config.yaml
d_expert: 96
balance_loss: 0.000478
norm_eps: 1e-05
lr: 0.00177
Below are experts of layer 9 (counted from 0) of a mixture-of-experts language model. Rows are named gate (a neuron's input weights, with its number), up (a neuron's input weights, with its number) and show model dimensions 0-159. Each number is 128 + 24 x the weight over its row's rms, rounded and kept within 0 to 255. Numbers have three digits each.
Before each expert's rows: "comes after" lists some tokens at least twice as common just before its tokens as in all text. This comes from a sample of Wikipedia text that the model never trained on. Tokens count by the router's weight.

# expert 11
comes after: "-", " the", " (", " a", " $", " \""
gate0:128116128122153104109132140113093067115108184128149129105128075154126095181143156101147141115196108115128142110089119130147160155133112097124154162131095137107124118123103117102148117118141135096141127110126152123110161124134124124195151051154157136100129109156102102109168089142131127106162113122151117162121133105104143140139114126088106130123109151156120143099124144133123177154142135146077169182091134156136102143147147120122124148105124144132125139119140084127102102139144139
up0:162121082119129106135063176142135145130118106130113101132133149129132153121093146166134150124107097167181148156152133107142143176152156131126126127101140075147135128108147152135147114097144160136153102100151079141168117129116152101137139116135118129131131100197122153135138097147158143104141118127109134130077128108168130058151098104120143146123104123125123076174123120128158132186144093122158131103120142139133111110121103152095142088106124142105083117141110149112119121129116104
gate1:149131114139120127124152139137135155167099074108147147142155144088118137155147103123146119128109158147162081126122123153187157095122081182128139128148164141160124138114110109167117106110117151124170129141173121122102133131148126135101125094112133127156141134139104159125106135139113138084134139114090195159120149169145118129112120140115121123098121101189119154144110114122140175149119064091111152155106105120133102177116112099142083108133117133128096103114121095092165135116111141
up1:111150098163110108125112097155150131115123125121157099135109130127103090155105185142123131135156134158151131126123115147108140110130123144141153107148107117177106131148165157121132136179120124136134110070122083135130095061122102165104120115106139158131111123098124133122131156134117149129118138146124149165123176115110132136124114108114102113179185091157062143076136125150111165132122099080109158167093132115142111163108103104137111097123121142095103119119157108097160163108144121
gate2:133102153115087134122117113145129134138123108120113124122111174092149099117090149171113152156126161165097121129108157138120103159115123125081077124121097129132152141172125140136157146100107047118098122162141111127121133148103096118141108099129148132082123128150153139180100116118114184124125115094126113118148116136129165110138086117176142182084150159103132104087151148152168136137126101117105123120144123128112109115156109133144174095116149123119140123145109127094174105171138122
up2:120139120134126098129119154165097121152140172066124131134123095189159129128145097125126118113145126139138124114135143141142138137159194076105139141096113136134114156130142133131127099143143156119125129097130137118116098117176112097133113163147122156126147145086112119123158135107129103137126114187112138115139172103091131084179158163127079145141136106116106189112118122134098133121118134127149145090160134123103128111087168163120107134158087134170122114081102121127100182109110103
gate3:135110125155124147130098102141155157095116104164127164109099130128103149157153122108110137116124086097160124147143079135117173143174121093103114113120104118106150158138141159113116164096158125152123129121147180119151130125139165149181133133139131149144153157154166113133088132157137146140128146115100097151144104139078100149137122136161081124119114124151082140107108120093156126128105090126111145175108114110156131093118143113133130172120144129104129135089071081115167087170141130
up3:117087123129135117095165151108134131136173149108125095133147104127122124106116084110113107164140130169107108127127103134148118116131190146113114150095134122131120114148170114110161140146138145129131146139071114128152162122106121122148127111139113145171144104088107116084113157114168109125112143116121166111091136120106152138161117115102138101119145149156134139121164131119164141158120106142134155136161163105105093131132083198125120164166069159120045131146148137121140124103155151

# expert 20
comes after: "0", ")", " —;", "5", "3", "4"
gate0:148142082137180128139085183126153123177129122134140121164136113130129117124160099130119111172130137145110136098075151120124131141103084098174139101152164146137131120135094118172126109107138146143137100083189149073107130132132111125129126176147123159120117143159147121108121133121105108179140084098114104150110133133081141109125120116145149109118101150081165141155138117145090161160122066101135130096119110122136173114105111156132129124100118099134117169145106126119122121134134136
up0:141156124131106138123148139138116142114157150128163146094105096176167155180115096155128130139102153148152105116140110142128124141127140068137140128189095127131128149160112120113150072130123065152134106122107131138170114119079116092068123125086097171182115127163130120094118108098114126130119126107143125145140140130107132144130126133082169093141122156105152112134163139108089128124136122104164129156130130144147171127084139157108173136100156120095119132143089135134119146146155132
gate1:126100153162076167102153128135172123093098117142151133108124093101104115118090128157136141150144142157147129093101127096164112114115120100109134083093170154141181097128187120142128120158148102095119148125131171144139123080122145120133124084114177117151105131142145136104118070171160120137109112145119120156169123147155094114106135124148122082086094105123103120106128126096116156130146128138116091126104154124129094121118113118109136102132088125127156117139138089134140117105127180
up1:148129153119195158137098106169104133159109134134115104119140136124178159107133166157121132098118116105138089145106160106125131120121140127090139104129142105133123135112063115108179128109132121104184137097100125115090125158138088173138121088113119118104161107145122114144113166096118143112132150103149120090142160167085176155132123144106140155098136154119136123095160143147146125086132116136096163094115132094117173127133115127157118182132164106110131096123143155087137114126126120
gate2:137110148141118162130112146105188122094120139111089132116119111123130164142094114145087105149109164069122115113122125097110120131159129126110150108160151115172142155094144102161146134125117176136148132097085135141130111097120118123169153082138125141109121143139150122120104116191137161113113087129109113137122080155138144118100135182121151106129123079069102120126121137125141084160112135125100123164121133094116118158160138071134144129123130168148101132132159137177147158100134126
up2:153131120094126134091133157150121136134162111156137082127159133060098116131087122134107131130090168121176132125132171124134046121139125141134133138079105156140157109152105132127165144129131123137137162121102208107110133105148140146098134118129147124111145119103123100118141126092118094130107144121094105133127150098130142102123168167092107130112146123149149136149129090115130114149138156150139123078124135156091103075144140118136144117136138141147143137140117100114196147134076140
gate3:168103160141102132120136169179071128150152142142179101088135129101094128123119128127140122138118136098074116120186111188091110101147116136129127118146130128110129146087150126179117113156147158090120114117113152179121117136095093089150139110128106122138118128130123115137140134137120147093123170109123122069138138144167125089166121103112106133137147108157114146127135131142148122166155115140149150120113110130148171136147165142093114139167184100143141154149115079135103134118105133
up3:126075147170111137119151105081130144118104123178112098121186109141131116116140135146183128132107097127133147125071142127161128113087146116111149155144120119103111152103108169156123089126108155133154105109133141125178119148146099174138148107139143142132135137199117131171132152163109134126144118113167142134130146118148126133135150134127107109100142195095111132152115153139130126118125111114175126136152085116142088165106147135156135104111107124143089108153135146063105112123149103

# expert 25
comes after: "\n", "%", "0", "4", ")", "3"
gate0:124156137149136099132109156149102135127132107135157158132169086143135134062116174125164113119127160139096140130088106152110126134141146157117196093129155129082113109151133103146129131130116120159134116159153143125133145132103105181092144121126103091118130159101161154115083133120120128109134131093151100091119121173158142143147159142117120110109137112131135148159149106122132094126164117138138087149116090160153175175112100146089123135065124148124108153079135103147125103138131098
up0:136127093144122106118187128108165081132118135097118126133145105142144127120080124105167059116152135096136139125097193158167111118099130132119154113104116164082132116116093113146082127120129105130107148134138099105135130172110104154128118132104143135166140110169107114159119103134132136159158119120152137117072146124173127141144147154091140140140133140113155086108128116152122132144139108100121124101133182157137112118131100117116151129142109116097129174105088152168187155158137138
gate1:131182124112108153143150092095145140166145124143117170134088114143158120149161131156111154136158112108167090121106124126152129132080125143093121116122120106114102129126151159130143111133123129166172064096160098148150129118145110073089143114099069141149144136148102081153153094124120141154141112116146133128096153152113105150078137105158122168109103112130137135121148105157177109147139125118148164088136099129137100127147125126152137143142123115129146115199127133100088147128104136
up1:125101158161121162132120143140176113144171100136159152086118154125116123120119121130117125138143121165108131104101130080099120131124119139184126155162166140135120130111093146125136091136152089182105065111143122116096112137109104106119116130165138119125145090143114127115133122137136158117121147145176134104139194099158153079087135108143131133138078145128137115127090129126072152089112106154096170115155136130123114152145108074136119073123133117152109126122105147156107131154141148
gate2:150163151124159103152134158112135139162120130137106200156156133104108142165109135141137130110076129161139113127142141142168113127130092112076099122147108134142129120129113114104100126157127074134106134163136149156174088140136115162167109113116090120125095114121108098141127151154095134128159120144084140159133167109102170131120128111115150098122190121132118158127061139141127134138125178126112150102120142108120129143088084098077133126152102152148113093102109141136131144116157135
up2:103115109107152102101109130147160135153154134160131075150119121134135097094095144163108110133149131123100101099125132114155174120132077095148141130118158113112146069129170133143146143107158106117093120139153111166077129131130131112145102123181144152110158130096104108192169123104135133152111168114132152116159127113107099134134127063126086106130167121143139119116143125169107120136111097120160091115137091154152127120147111091093118125111148158150118110112108115107118182111119146
gate3:147143119178130100159117156139134102160087146131098119130100126134159151082127155110148084119129107120152129140146092118092110120103124146110128149125150169150130128148181126107153104111131094137173128133121091131137130148135128156127155077153122118120084180123127126153143154116137160145124146115129124102090192144143128146130084139121159087124121157119153097121080139148153132053127123139095123172100138122125159101114125136102108071101154144112127151145150101140111093139145100
up3:137139101142120130091140120132170112170130146150083114127154130147128145128094161114142087114158141104150192124098128099151130128145085123106127138141116147112150119177118128106130107121080124127110132170116097117150138110112106124124113052128140149106130169121117165147085134139111138128145101122122082150126149130175101150102123145132173087160149142158176127157119121123085210143132146093123125160127151124150113135113133149101158112083146108106105157118138087128115132143140130

# expert 16
comes after: " (", " ", "–", "1", "2", "("
gate0:143120103139118126166170157122177151152108094125145127142109184145101126066127113154124119137093137118139156112158179120158134099126109162176154110123100131143117123101141123125106116132109088139137135129159148122112113118076112133097101164144096094131107118110071114118116145129098102105157159115122143159159109137168138108097078145105101133115135135091124148109132097161176161110120130126128141107091115157154133137100128176144128160118147112170121099061122124136121133105129137
up0:142090131121154137128112118107171117189146164092171138149146144167136122084168142126096098122156152129159141116130122119144077128119111119164167147131078091117150119120137175161147110135157122131146099138064095114163140153121084071140142160091113095084131112122112143115111144148116173094147100146136138142122148150133151094116099115150145149119080111118129154122138124129159110145111088102142146141139107167162137147138100133103093128114145099106123121110125128120118116131162149
gate1:117112129127131141089185129141159165147130123131211122131103110139145152109116161104121126136122128128113182109131134146145136124136132111140137162074095117113110154125122141145141100093149157124105134112127129115137105131158134104160120094100089098110076133109112157110089106126116129104127166105164123126096136162161115140123134097136137115126156157131147092169101135148127142136098138122128118115122173114143097157090137136169168122121165182131141140106140166087105049114142111
up1:157131132147158149184126117170134114122136105143092073116120098131140127143163118145116119118142091148134104124075139087175131158104150110098110091166143124155149111175149161076113142130149152148151085134110116143132116135134105116097203174083167146125157107120137080147177099160146133133128131124118125099147107104159146156111136125119147154131116144112128126113138097151098120099119148151123156118124109154155092115159080104152108138154146122092151138136129125142140109135108147
gate2:150123175105185149149160157089147132117146150112165177097156108107154090125121154112133113071158110145100144143100146164130103150107134093134104175144139174116136130143105126135114112174126123139112106108138099155078135108133131154124121117154116133114113093140122133143137103125120113124134121138124087129122194132102103103179126143131110095123117134124128124139126098120112144104122166178116119087105123059159149127129165163146148102118121131130155116161149150101146167103089142
up2:200101118087100044120131134133146111152128149177140128083109153160080114148108129148141121100164145158132124184113090125102153112144123104128150143099142119145116130110127126123072133183147147086120127156126160138106142113141109121121145166117160114143134099134131139131111116152079094112142115119108135123110176089139156142081167158136110174159154128146153132128142102120137152151149136126098146116093128115125152129126135122131145143154097125104128092133117119132121158125170157
gate3:125127158140182147120139149158151184119113133102106185169129145149095170154114114124136128100154125136117154115151118086113137115137152103127096119098072106111113120080152050141108126161097109079091149109159126146158112128121120103098174103122148114101103129141148143144114105182130129122120157088138137100113141147108134127124122107085172144170170099139128150122113130121134132138127139104148124166083093131126128142142103139112101119166107152131129161124144127123125095101121107
up3:140131093131120098138103121112168121104110122106125100112102131157140153087135131122142134137129132124127107145112155148143125140132126142184185098169191144116113095143093152119141118124149104113179115139132169136098111125153171164126076145109098144105127120116123126141195142094083137123136067127122137167123131123176152115141114156124090130126108125112183103139186109127134144118121084104139131118143147097189117135113132085130105141113135142116122132086111128131118102143170127

# expert 24
comes after: " a", " the", "'", " as", " of", " to"
gate0:150098120124148139129166093147138117138171151122184109108129142123152111129167125116132119137121101157117141148113129139085136111124141133115165099179130118136157088119139111146097087129133143122108090140187125163110140119171093123185077092136093173150135094118104134113114153105113122087127123156128142115123126131123131148105132148144103159112136092131155083141099113129139098131172124172132144116142162161139116104102138163142125118119084077143096175148071127114110109131113151
up0:117135120120137093122123090146138126131118128133099155098161127115103160107109112126144161136122144108121133110147155115110121119112120161131131160086134153115147118126195098060162081126113074136113080141154131117127105141125166141129128127142127112148100126101132146141128105125100106152166163111107157121150141139097128170139144130174099123116123153117118117139110129079139101151097159137142122124136084148169081129105117132160122145165204094144154143119159155147147166117069103
gate1:154152117128136121118134119087148090131111145113068103133152139155149129141149116110123132111144120111103115106117130133103158108126121098085120109075175145138155137132182128085106097126116143131137139136158136138153087087107105112119110130125149133145113118097099137174087103119110129149113130117149159086147131103180141161170139104145082132156159136147156142126154038150125169125134097132098171164090136102109137133100132103139160135137096097156139120140153127152131105136149138
up1:121174167056156154131164161102159104148147088106145131139130122134139198131172073118104106145124112149130148128112149109100116116130124110077135146124126122138161108108123140122098086122142123138127137149093104116158142098114118115112134116122130133147134151154106136150123163165144140149147140170078126172138142128165126128133163138152154113080107113157154124122132099112121106124120098150128110144117187133089091129142137099155159146073104156155122154141150138113174153129111143
gate2:155135123096139126128160148103185096086115150101177113150153142129108123142118119152121140144108181099142136088092091122116116171122098129118115125115160070128129135145116104160114112112190105126098093107148153127121139104102140106145125094142117149146123175154115122127139161152135114150124138092144140131096151122113166151189102116147125116137112131108119099161105086118138108136155101080077137131104130125108129158116081106153146131165147136129147149130154103098113187150131120
up2:121181128128095099134146124107114144076121135130114147139160165115112124099119161157115126139146139108151098138127131127126105143107110119075079121101121100106126141086122134183100115160125123148099107099160127134090119138126082098181144097112134095098130127136147117133139149108092161144081121148121118103144108132135148160128083170151147130144176108154122106163108085118116158086137131130120145122156105112102120145137073124127152134152127153162162125127147115165112198098142143
gate3:054081153181111112091156132105143134114092123131097117084103133147153157134130122101144115156157118164156123118146098130079144122126143136119122098100118167119147099131131115127122119087130142150127138124138133150125135085119116132141118123149127101132113079102152153122138150162138140116160123173143121101120082147104121159092106141089146133131098146138160083128122124137103121129171144096165137111097156145122115156146149100160121121163127182116152176134181140152162155100111166
up3:085157123128142136118087141111135100120122124077128157134112130141156135143123132130097179123149140123114133115107104104124102130148132069120166138145125110140103116166176130120064121158117110094113132125117121167141119087161100112141114131132101108113122094122098148186155134163136105106123113159126123076115082152109160133142095148148153148162137107145160113180109147083103119142092171158150121139123149122139155155146156119132119155091161142170158104152142128096124129168155142

# expert 8
comes after: " \"", " a", " to", " the", "-", " and"
gate0:099150098161151119114149168166145174162164136138155156124132129149125159119120130110161140167103106161175127143094086131145161139100106108074098141153107106144114110149089116127111132152129119101119103123144117151143163146173081121088113097100118131148117118117089127140098098138156112112127113140112083185111172133132097065122087115139125116143093118118154146091102125092167159124135132115111155163127125122163110156145114111139130096157124105121157108102154131143138146111140119
up0:116123153097142136155169151150138094106168074146131087135112132120142142147101105137136103162134151130152127122133136183171119115115123125099113115099084101118124072162097110145144131134160125133136139131153135132142137082133143117141137109085137147137147103102099125138070093117138132094136129090144116166137146128136143127174146084119122137135112145109123136084136079128102119105101145100130149110152101148112139217181153137077128115134168130134140122106136086118115134109162120
gate1:153158142133153073104115110089129110154155155156135112161143072150135126132119113129142115098085104124125142150113130090139108124135141164141150164111130129136129126121175095130122170113142123128107144136133146134081104099112113151095146094098097122117129126135125137126111157155093131139111114111088099138059156190184169113160082131106173110152143152090140153142097141137113114103128128106128135135121099105120091162078116122159145103134138107122128131163123155118135153181142145
up1:145155116121117098069148123121121122147143139116118154140098122113102105095157176105120134162141144063141151106152087113140137161116148118159129133141146146114100151147126131121125153158140098149156159100076128167139116093075099118140165131160143115155141159162129125159121146112154104101145129134153159169150087089150107125117144088153099104117168140116121143095125109097129134140109116138099165120142156088099107104153118142119137112116119158124129143140173092183129083156109119
gate2:154139117127145112182156111060146134115123101119122141083131158109094149148104138139115126111116104152130110111160126148134134132109134093127113108182090142146121100141127136133112089123122189159138086107186178128156102129179157123128117113139171093110094082131130151116110096148118143117161127112135110125140111106072119091126148183133136122070126139136109167150146137088127137162101158145105150157148154132119128131135111138121131112125132114126112168157100125124085127138093127
up2:149109129074115100109147114171094076132174117124134103169126193156149125064159122108145129123116103096161147141097117126136103108153107139106151141118157126143128162107138122142142106119109096099134164107129101113143152123069123161130116104110118156134111117146107148150099156142142099151110140140131133155108148111219148128113102082106110147115107114151108098119143137149116108113135075182095118134114108100109134102112144134144135126133139129158131143152160130138169121104114121
gate3:102152131125081179136082166089184169136153101143127111137090159085128121106099108131083093119136128129110127098133137133116099125135087148106097142126145139150090103136109131162102122160144111162119173138085113175134136094132087107132122138155131114134136097088123129093087139160163087176152123124103136123128076132085137126163145154126126153112113136136155103107115128147123172133104156099150114129131170098133155119140151145121145120158129142108108138103105142102113145122171132
up3:113134143145160110116142128107105117076106141106162134120112090126158144184151147083101151171152116140125103148100109173145144113126121148077107102131140144142116145114139146114147077116117136150111152161114120074140113083129135172124155073103143119109086143101140132157144146155102134144081137118126147119120173113107125131155159132126152112154135129160099100104092153132158094140156130151092173111140124110131120121164139111118122112140149128190136108082146125139150145176150140

# expert 21
comes after: "\n", " in", "'", " for", " of", " on"
gate0:155146134149126140111144106136122145145149149128131151134108105153068130093159151127079121173130122127097111097108152111081154129137129157114098116084118147080129110076111148154146098161085109159116136128109120126151083141169128123134152139100175102084135101131129121144135106101124148148149178140110139124079099144150135124175165133146133138133139159101171178124110114132165125136127153146146158181088106128106132151122149154078134115116118106109143105143170145131131135128109100
up0:100140147135130144174131107140150135102151153124124111112141137178126104184111069148068142106133103107180072177135100153146132126101114161113128139132140106143161120134086137113113122138172173139154132116155147117132142114116131169115102148101161111107137112083111120096150106139133093111107123099121115106151133129154124146123141138145129076090146129138115077140152095126118143136135118112128100128132125118147116094139114189141163163105165104152107084142163121123163143136145165
gate1:146052152126158152155142114105150123122092141077135160110161147153123140119096162164161115132130149128121140121146118131145147144154135145140104119157091116116145145157122160103100112146138083088118117143109127117153070106119101146126131164147131122145141133139106121141107139077072120031126099193120126085144139102161130167132139104147123110160165125104103124125123139148165169130115103127142119152129121119127141152160168119141110119125138113095157126129143131145131112141127097
up1:121094132078090154117105102189170120100124135164161124095114127119101119134150118103175131138098136119131136145114093103118123137136092103122151132080127152112109111094160082145155131145122117143164155133110113136135160142176128150088113154113149132130148159128140126127125100146140136137112166129104143142127147140126146124107143133095126093145123089119190124092115108143158100115091166127128167115103110108155151167161098095092165137167128093124174141130154133134063126141151115
gate2:096153124116149106155177121089093083116117088124128131132137126170148152116107127078098104094105169154135147138092152088119106094168112166138125132121137157105083119129143148136119126111127131091157126132134144124118106128085123118124096170138145185139101129126132145140142133138166119115116177094133163096139158106082098135143138134090170153124127147143137127171099150153129128166151117099121132151154173146125101141178148126136141097127114093126066126132115153102154100113122118
up2:102114094126146145106105145133133101172120149125151166150097132094131093134085106126119119130104149173159149115157133116151128112174108116132136133170112129142101117097163103130074131101121085165126158110118105173161138054110136158115120109114188129121158118080151141113140138161115135133125122096144150136141159118077128131166137121139118137145119097061128111106147148140139094126146112126139123160159103153150119125125136183137105145120143134096096125163132118105118084096113142
gate3:150158160105125108145079152121082164162101132126147118106103114105143141117105159127122147129112132131120135113141137144113099146111089108169147147121120121128126085097135105100127125149145109100148107147128163152108126144138137136092120129128161152143112207156119104172124121113110128163080109126155078124132070161141161131121119112148132126174130175157092152123165122124128142125123073151103126106132110107142093134150128113172115087128148139126095118138083135097142179093124169
up3:160141121148183133150162118130111096123076095129075124136146132139124154141150131146115155112114136150151141119145132131146135093121158122124124100116147154117101163148160097146121115122130113166113121178101121128113131140126167116149056056119144136095144111121112088131155125172138154121152109133131137098110170106161154096132100115161118150113119153100079095173143172164089169140119133147103083127127138181111133122132149117140121100117129133120126086145094118169127120120120120

# expert 13
comes after: "-", "\n", " •", " St", "ary", " Type"
gate0:133166128126134103123117113111163153154120108148186134092107082153170158131180142135138102150137163109142130119116124132073123176159119126124136106114117144122110111129121101120093113113132111088107124148121122128103153134118100126130175093139176114174115095119145125147165125128090121141154109106105103133122143161118149133081142095162095099143112120093168160119141155148093164147134094107099170157121108138126131107144117093138165136084146070152130107129163151126084134138105130
up0:130118161111170161155106136099153102078119144128119108127154156147146179112096113139136138175089142122100136133162139118082108154154150144110147110183110141104111126152123085105157173129181119115126148128085127096169133124144127184122114090104112115156139120109106124102127091144153162159122085150153143134148106111151144135123130100121104101085112120115154150132110135124134164120153128109126131109116111117131157145170140085143110085121117099193101136158137163138118101135122116
gate1:114137177115123132167152142134147126113115135125138108139071141105112147118144129123108109120148137135145159119143073107162138116129111111108133150118109139106159090152122107146124129111107139131085156077175124176184121111136160120155124126129093096167146130128131160167191156133105067113106156136120137144134117118149134104155072111098127152067103147123084115130133165142083122127141133127149121115142109130072156136141138114136180120136110164112134133124138108127133134116085173
up1:130153134118146124137129115130148116132173122117116123092103147161158120139109143126110151119111112114125100146141162105135122136085098176112108098122074124088159138156118099163155126136125153112102117113164116089142126137093126130115086103174126157138130128104150168161139154135124104131117088167115129106146117101160099114145130115113115107129134158133163155115124133121078120165064118125146100166164093125105146129152081137121172157171081149124141183119181128145145115122120171
gate2:158104080102117141140115168109147090132181127110157131140112130112133102151115066117110127111131150144190153136146130104104139141108108156119150165150137108103165146122128149134186125115184161103111144094154116103148131121154125113105098151104111116086099106117151145142156127146138108147109124120146132154130093081090111129104139130123127123115107132101137135204079143148145125140127168126108096126083134103136124140155106141118096064144102118109163113117124163149104126123149129
up2:155132127092146147115105131076128134118142093093173127120109109104098076125146095133110107086162162122115150114098144092150084176078121097098121099109197129137167125144134125161132100131139130124136137156163103121143123124114141118139132107126097162159116101129165157128148138157150089132119122147099107122126093125127147132140180110144153080147105159118137144134149164111144167133109105089123119135122141099133080120132111126178173150144138156139141084158145127106110150144122106
gate3:142135072129116148114092158121121107126086142084155110126098130097101188083120144092095137161120163122141171133096114162185160140108150092146146093108127146152141107150159088135099115154130117119137104122145125121119144112114131100163110093104109130111138149116163127106114139136135127097111095153142129111136121110131160086124152122104132131196108124098118152167122082150137126175113147150122147148135134136126107089151178133140133184139123140112143158142110113150116162099090122
up3:161136140140122148116145142136156145147099129085131108109142134144109071109188107108122128150128172087091110130126166172118164108110159103164165151170156093136086106140103132150097116126098136128145146122131127167130157149125173087099081141108118112149130092119111115103110156144115106138132117094171139162094135099104155160126158121095091141144146104127105097111106138134084163158115151135129131110145102098127144165126101079121125164150135147122119120147130140088129148135167133

# expert 0
comes after: ".", ",", "-", ":", " by", " ("
gate0:165139113112158168152137131161118084131135138166151131113144155135131133118104099096147115139122126115137136142111123081146100129120120164115150152126124103136106096123134141143134079132170136169145185134085144124148139134106112143128176102154143063119132146108134084143134146117119128140147115135123145123107159095117164144112076120129101127104078101166092112069166127141134180149154143135113146118106142156173113104102118108145103107108062165126108160109151112157116107146133122
up0:118132099124145108094107148085099085108136080126101143146114125076098122137120119119088131121147180159157171132140114114136162137119126125105113105148148151111082114085127108147129098116137161167127142138107109147148128114129131124146145071121105113109127105137191151143130139139130118127136137133144174126122077097156136121118135162147137140139172115115108177164128098141158132180150076103118146128145118157094169159134145155107144131148114122161152165155132101129105077099156119
gate1:162111121131165162086162164135101133091100137144140087136090109096092127133114144111135124122126115118146126142153139142095120139133122163150084154159095115095110135126162084136112082131120151146142104125153153174144105116133122092101164144156163134124115127114110139148136085116172150159122143139080136115100161128114094148144109143066138112161116156127126100108120107155139134144116152103132089096148174141115173130135133136123130096121127153160110158127084093162169156105150166
up1:096152169079102148152122084107087133132121108116131132190134160126172103121099113092168142114110097125147126127097131128142107119192122149090144146134122124167124114125121165101185155147147147111118134111098123140136151121123139111110082123131137099135155102103192107105130105139112150109077186105135106129130115160110113136090137112123163147160147139110128112143110144103112163094151115114127102132139140140123163120095121113129127162148121076119160102120119137128135173145161097
gate2:103158087127151078177143152126159133102109110138114086160120091152138144130111077114139186133128121113150144103125079096107142167121117128119134134123137125115093087114148138117134132108139085091165118104157139144155111124118102108155111125160117141127137144101133142134137128132146137145145081116100152110115136151204132127130120134115078137112120147130142142139097084086113119126137134146154115119130127135102093129110113161152137156155128079180157094109124116117178115198154133
up2:186161116130152131140117104135160095165126116169149119119085159102123098099140096119091104101146138128095142161143188110141109116124109170116125110103109090154155148158092124094124134122130163150110156122142142106118127115091105100123091133151175128178124138126159166146124085134134114123128107111114138166136141164117130108133129147147121140136103152098078107124138104104170117151140140141148117121144141083092113141103129083123090109146133092099128139100108158108126151109162067
gate3:138140108163157118137129141093121086149150069080138141126133132147107128109102126140164139142142134137144087146142118113143100112136137076128106135159156116081135143104162117141117134132151139103115118126083172132120136119086145109095152121115149120136145118144152154115129047129161135128141140123144103101137144119148141112101154154077126102131185110142182100146158106135108135146138130160115137099107144150166151138184099095106147149115148108112142165134127105078139100093158166
up3:102180107102127150142159127168135147106152123136103146123108123135069095117136120103106139156166139146126124156097134140113100108120111108153115124091109146102109166147116082137148115115126115139105127169171134121175132074101138092150150147151100108112116135076133134145161192136131100163071113123114153097162121115151115094120129104119119110150112125164138115162146095135130128096103097089120114160161090127129105148116124111171165122136130170121127124147154118133070153138118128